Below are experts of layer 5 (counted from 0) of a mixture-of-experts language model. Rows are named router (the router's row for the expert), down (a neuron's output weights, with its number) and show model dimensions 0-191. Each number is 128 + 32 x the weight over its row's rms, rounded and kept within 0 to 255. Numbers have three digits each.
Before each expert's rows: "comes before" lists some tokens at least twice as common just after its tokens as in all text. This comes from a sample of Wikipedia text that the model never trained on. Tokens count by the router's weight.

# expert 42
comes before: " ", " ·", " the", " —", " L", " a"
router:127125090129193104104071104157102101109179072163136130065097127128126151132118105115122163120130182123147130156085120144145069197112198140152077132096135143137090165157149180184139083114113115063142112170108189045099107141163142106120143126131155091072070084149171127099074149145110089167088074127123123103111120071114181152096099116135090085085124121101183141142113166041193078128073078124123113152131155100120105141144116077140115144146140115144109129095132111120152127119141086129084109144155103070088099130104165093130141144148184126138169191079074134132145120090125153169
down2:109069073154113177149095157049137115117137136092157143156083140094156163139167179147082164143138088140118107102127093105055073088095167082068131102106131170105124104148126172145137109202135061117182155118133149148123105149132129105157162131142094149073160107155104133115123153145125116072096076146192093075112101137120199107100082125182164150131130149117121170168084150068152102095121101111118077166123094098111094119096080125152157125117204121109127104088109133137070120125152087180146157181109132178118071112131123142144140134120093169118052162110115141115121174129130205141

# expert 48
comes before: ",", "–", ")\n", "),", ")", " film"
router:072152117122141111075098114164107097109178126125172112129102188122140083134096125129116100119135169120130144119119177147087089149146138139098119122079100194106131141177093165149149102094091144165168153105117160098147121137141117094066163111175147142114116138146153132156163127152116118139084110157153081132107123132127114161147054089104147109135140119082141126143197113030187129115095098126105185167145121146098124088122078114180079162153148125202079153188094140120180147158159129169111111145184128093062147148051160176081167159099156107098143167139130096114102135024092080119
down2:091122138194093111132147128081133149099149109193148100149138154142138152138130135127118121152109138120072163117115127143152109125132050147104118145105119132116167194137119095168119120121115166145145083125120148075118096065065126163108089117165117169106138182144118118137116129102097160105040164146093151142098084119139120099162104142139161103160109141088158121107116117255129117094084142184099131160111164131144081158121136185142114182048149101094077147125081152169085176132116124204147139117166160208116133104065096163109117118164130152139168143134087119151088079108125089189

# expert 53
comes before: " the", " a", " be", " other", " was", " his"
router:102143116166151137084122090141143082119198072136154108114095127149123137087103133132118153119139126140137120133091162155162060177102199143143125140121113186097140160133122118185138089120078126093146133173096178086094119186130140101087131158111139112134088105154196140137167157159144102132134079150153069124106174093093140156134063167113084082120149117105178053146136110074162145171079082134134163128115098187095165132154092112137123151139136086224125145209082113109123168092138143183127106129154123083006103147108157115122195113131147139099132148128156116122104101134139100108
down0:147109130160156119133159113148114065092139114126107096132074107139136126181144186111140094086142111166133128082146091132086088123112081071119184132183172099140030159169129133187114123171135086138136141150134196152130164162135170142090082149135121129178126155136079147127135095112134122142120120131196115175177094173109123095142118142121139143055135111184155120089105128068177074098109079144170182102140083116144089147144090145138133126153149169154126123087158178130110145104124114115132126183167101091068175093125132166079189093134178161131135157158169132145173163190060169092

# expert 51
comes before: " was", " were", " is", " are", " had", " of"
router:090107105101157141052102134138147093131147135176146116093071150102103124118090101097106138125126137147118131133132128126178109202113237144143082168109138175151148160175132157123198128068072111110121142181129128068147145134145117105100129107154137138081157100144161163169158157167142086148099070140154118109109128079061146137151071121085096068129146100123149146113192144047146158129058076147126168137114081152104148126087117102176087160126138138199096134172121137141126171110146140165124065187157148116076108124101129106118195112104174131156100166133109120169123095108097130086
down5:090109132099122164136111185180160176136097154134070124149135113089127118159169169167104112148081121117088139130135145149194123109154213172120116016137153071175131118146102089094142140105151164091121088070150095166161106159186135071148109112134157156134091106098119128115167157057115130091097142120117092107157135055131142159174111168108109087106138156118150146133152106054203107116141122144164148187122129127171133124127154127125139134112167168107080130199121118124115129128180105097174115179172101145139126137182136179147223085130098125159123121097148147180113126116140179133

# expert 26
comes before: "0", "1", "2", ")", "}", "3"
router:129159107100182141129100119109135063106187077182144088089079140123144092117094128148171077117151169140160105180090095116136082183077194143130090119105104140176071145120124164147156136107075146159092115174149143099108164162157131072081200130131106084081099135149145155076143188150108084130110093107112087144103128095092187164128064154127125083094120100139162097148153139010179139173137095117092125110168114110155132104104121118182116167139186118161098124122118169136126129127123123118082158200164108067082116168128145123117169094143146133135160133128085109109137150142130127093
down1:102157121161143151099120132146230160049119141145097114139096074140114097140122178131125131101153120094180118104105118163118108106162165122124096079111141159127113131127140141152151168085104055051125094149098186070083123079136096136131149136182134105124103120170126143160127140100114169053112086136130127190175140115148142072119121151157095115158098098184143066129066108149129133107174120136119093170116115149119118191086077123079181125120169064071108114092098161139081101085123133133142164189139081115081127089119159149195149157108195141137128126161119123096147188127087096125

# expert 4
comes before: ",", " |", " of", " City", " and", " ("
router:110101134148159057115076148120064052095156140145095069069089161121101092106150095086122114161118138106152183136131146154127083178115191119099128138102115169153152176138087179126143170103142105117141121116108140072140133143111095093113159118176148111141155127144196151106132135154116113104078097109139104065116118112080171125106025170120108072077130113145162137158192156050106149148079107131072131172124117113097151105108073093174114116104158079138142136155087163111150152127132090140080082134187141065068108132064110092131150112149177108136160106148110111121161109121119173121
down1:159172086145079120159103137113126092123167170085195124094207081116152110162077142128118149175124162166138149106089122098120096142138111120129134141113081121094140081149147176118137165164142194158142163122069180113163186162078093142166081094127188129082118181109164098185100138086137143113067114128116106143168147108144141084074155129116169142107095151142117111138185173108117143101151137200111130136075167120110103157054096171214104128150133145159138135116125114115120165185087119162133143178100125133058087145123145151153108074196137112128084088145155145111176150137098097135

# expert 54
comes before: " ", " Born", " Total", " •", " List", " Country"
router:098128102102149118110099107173069036092157137105159108058064139100114106115104149100127152168148121162124108118094120084160128159081182123115139155138112152157099136111112130163119108126059116101155080150141191121137123182146094118070148119113070148065115093150133134092117164151142087101091108138167095124095111142128191119108078154067120121105080112127211117163138145061204137187106153139111121166132126147123132118127091061147084118163155106176142169142152160109092128139141156169078080171145109079067121160141130135139201109141173152095162172149126136114150116112079180087
down1:130110172129087110133142153153136101124115141079144108189144080243064131186118127123074104085134146148093100142178116137163140089164128162126121089164137194128166158113104129152142127109097151082132118095138126106112114155121157124125100179161128146095139158135134098159084110086139029130129058184152151101152120139118125162115151124118145153116102148094072156116115122082151119169124052069148123082115120163088150149120172113088130149099152145126147113156101100092128108136139119135144132172064086138078118102104214119169124170022113071087104180121086143151132142132147065106

# expert 0
comes before: "°", ".", "0", " |", ";", " km"
router:100155124113150155114115109113117062103167128175121096107079120094135106152111144081155087145139182113169126113105150130124075184064175137125096125121124189116087127105128174167106147112139185151115122152165137066081136101155071074086142082157094116117077138166156109116122120177111149145073126111122083157094119128120195191158042118144125117110104115176163110150182135032170091146101070105096126177184107132143142117115087115168110164167186110162122173158126167134084143152123168141104100179144109078089128133070091102101175160080161132120143170109127092148113129117142092140
down3:162112142107154105176171100207194103061162145095150116133092196111121148110108158083173118134167128143108112092118142075142113181120131168054070136140137175087088102126111086148095125134077090165121109127156162140098194123124182083093171101093171136141123108155070167132101122130144100112176111122112147157099122113065127137105105142136112149176123147087189125075148116100168138167176145143114125122182108149166174161119115092060101160120109117129112137156157156132125134123093144125062126077166139143108167127154123148148094217137081119055094120176115115121148051132140083142

# expert 63
comes before: " (", " |", ",", "\n", "ov", "i"
router:085089130141183099080085121105088044095138125143163074115090154136134134111086146076124144152119178146151126123095138117129068162094167117124124167114127158124098134155141153171172159142130078125129083149082144093122167202109114141093176091153107091093111077182155146126132130159121119132088108131152080136104141111096142141123066137116128101077138128089142096127192137044176151105106066152117116166095081107112170110163048090171078175137178159147137157140128140137130151142137082143099059151186117064109110101070131139132217156118175130146112166114151097129122082124098150106
down3:140101129112136096123111110099136179203082103127112147100161096070117130179129139108155115164110143134137111129158172153125125121107102067088133160188094141111153147150162136114075121161150064145095107122107078096143170120123086108153190103167109081143113081107111090054106119143122125170099154115065100132138117156136150114080134150096146112139155128108125133128120078255083202118123111135110096168126192156093112103149171061144109128128097140078104124099104144156163146109143126074115129113137154145186138096174120188111173080166092157160154139075128133131128124131196123125

# expert 47
comes before: " to", " be", " not", " been", " a", " have"
router:086121126140164126061156149168130118139170109114173086127122148118104144096100131087122194140118141178137108154126143167118143223086199123115104113132099166127145134156116164160198143127095096150181113153149108060109161113138113141097155142094118085112084140132167127138139117169140092063095064122107159088086114160084168113154095173135140085123093141153212114149139175059177160153108087130133170122101110130061162127074084069139079140119147148145096137180153112070110147076110146150163072179142125104047130111110154090129182127111117124109181161129133133126111125096112114074
down0:173130152121106157110050137066153107125129150083130126072102154136196114103131181147107158086187172139157148098123125092094091103133116108104070140073067126123129125123128080108100191104142172137142113131137025125174091140080145146113149172052147062134134095109066183103131108092141128162118171105097108063107085149089152153179121142091108098143107150172139118156136139182183123090128158123136105154120179086170141102161143166114139166106127180110189126145138126154175119114153118108131122210133165167178133135041132140141134115144110102163116107101125123115129087109147175120

# expert 32
comes before: " the", " a", " his", " its", " this", " he"
router:087132102097156075070082096173127082096108092157134122132111145125106084081160113120145132135177173139166120171097115121150094148147236101130070156104169207103111148114112179154165156089105122125133129113118181118146144163099112112077142120123164128073085111149116095122138165148170082152151101159111105100079110105092209134121035133111081130130113121112183136131129167039154110152131080147146136167151093148116147143094033094143147166147143086191117139178078126113174143140127136166136114133157101100067128155098147131125200126090141129132111138161124140128116118077122101099
down3:113096127087152164198146188186127145115037084095102160108090103139104125115131157161099133132122129036122098102159173145185121144122142080142109161160125136174166097135163121115101100069101077118156086144133159116095141119144082159120112111185114118129156157123176089163145153123113091151131140078129116130160146083095185133101158104062081066066084094128143095110129100137112120129124126150077093105091159125089093097074100119174110172135096133195181078107112141088130137137153080147076109142107170136116172161168097111172168146152120119047139126140095143159137153069161150163

# expert 50
comes before: ":", "\n", " information", " |\n", " classification", " career"
router:090143171128150117088099107111109119104172147148125114082082117170129127114116126064154106156143158124123120165117118090164089141106200120139104113159121133135128161151086164146130154126130166134118097110144197070074147153148093166055194115153157167110127147134154096141106113129123108144138094141167115116155089109137165142167085108070111055131100127118184103124152178024199145131109102139088150182178073161117121126143082136179136154123199123169085168153113114092098148132122159110074070158159124047089082176129100116123096130130196133124107161084137081146123105084174153128
down1:085149166123095125091129087121075174102204124175115134137110129022137169118130173163093123109151197125092086048147096158119169103127140143123133108122173135144147114090165127159143135137140179126096041122162071126090196182065104182154142113169113111134126175185094155146117104168116133129114138157140128110093147149116149125102139131133064096082130148163098105147161099171131100108044126117118096144116159126138136146136127188083115122113098140104106084132153056175146103102133109124109151049118124113193162143115086083114195126132131096120161142099150129096095137143066153110

# expert 39
comes before: " of", ",", " in", " was", ".", ".\n\n"
router:049121139119187094091089146123152127086138076121111126122098169163122120130102117122114139171117147132160137167135156085124079189151173149095093142083121172169149182186108125152146134105117133108136152139143141062142117117145068084116112124141143148085092146188149149115139120125171120089111113109120125119122122097054141160165075110080120077116139120085179117119183174052149115145073087105090144121132138141063143163127099065137085142111176098198138142177102133128121158130100175155124051123180131108016118175096185102100128120093138160137126151155134128177092143086096166119
down5:129134217158123104090109145146050125171044124138144148167155111117133110131128105099106051156149138153142128088095133100130127135066095118175151084128128137124142105102135107150133141116135171133107155190119161115178213103071163129059072150142131114102128160148082122117137105119113090178109107152101107029161115135146116107140158088106111116191137118109161149153141107234099149109085143135141136148125089149191092111075125141173140165140141112165095117164120119130156080106153104073150151144142137153203156090167109174099140177135148162165145180111131112110072112128119074161

# expert 61
comes before: " ", "19", "18", "ian", " April", " May"
router:071125112111153106056116126108080099100181123158154098079115158128140121109076107147125086131135172122146129097110141081164082181128219115114116166083116161122104173149100165128213165102099136095194120152139140096142125158156107093111157082171146093116089102186159181112124128172153090151106065170130126121121154088116164127115085121094059099114160115107211121123181134026119145140117097149154120154135110104110124128113113125129137134157160111158150130123068151130122172119140098153064132159179131045088122115106151115083188136068181086134138120164121096111094122120101112104
down2:151144150145130145096122128133165141142159055130153115111176102153153109078108186146168173097114152129119157167098161141183150098178168113133171128081166170185142117133119156086192170098134127110110137120179157095180108096084157052136127135162119162065127057098100138132140109121170116159112150133065102135199128092185055150113129107137150132130100093156065189130173133122063139114174091126129128112102159084104118176106131177126134116134116128125129127132106139162142137131178091118073092178111109148115084161188200135172123212189092092120124107090144100138121134119144148089

# expert 59
comes before: ",", " (", " and", " of", "\n", "\""
router:067114102118181102082107110101076081085153114131130122109095138091102098093082146098099115172144181134150135155121124093139057202114188095116113173113124179145092117174107153145206159105126108141130116164119160074149141178112128100107124128156133126102082086152163167142140149186161095154129111145120123134134132075096170124112039137098099121105111067102189116185139147052145143115124106160125170146156080099095110099099057082166101114108144124136090172167084150127153139137165109152090054188206099114079143137087120134103166114126151135130100141104154107122120149126070146116
down2:138147072117099126163070100158089160100115113133146099085069139138076126059095127130111124050166095138150087156123161193182136118140174132129155188141144119077110121123098100161127126124116173109056136095141148138159130119188117077113077145139108124172084116091102117136150102122121208079148080121116133143132134145165145163187152152153164120166111069128166143144076135003103137129206142088129168154145137143188146136147142089171105138150109174090182092148139110159071129110135143171154159100136119131132088116127102145113156103130109106115103126090067084151081122109159082149

# expert 30
comes before: " ", " —", " +", " −", " .", " X"
router:076168129077204142106104088162069109120173080137122070119059136143174106087077105117127140150164140139162117118106126114130091177133215120116112150079132136116097188152135147182139116103098099140140130198111170114146121142127099092093181092145131087136087132165170111143142166157135090128118101161174125135114138119067159122138056136130087067096149096097177112150109175051205110155091088144138090145154135106110163118118070075142094140146183123130118123103128148123119173114155100116106092137131110098066136135071189127076164119098171098110156165149133081117109108120096083097
down2:097090056115189109107103093129082083159120171141048099120071151127106107129132195143157105141216182154157160148102090170098096114125098130149127138108154139159114129202110163140107141148127091121114091187110101132105142134113109143147146158152121130132220089105113123147132163100158134122024112162134106174129101151156082109147130128156150158072155113148132058131150145028140121099118143116095147098156216158167134174101149128128133105094065140135182116086149161136099139153098082117146132090111127098117160119138121158140097066124101137081104146132147112107085181154080119117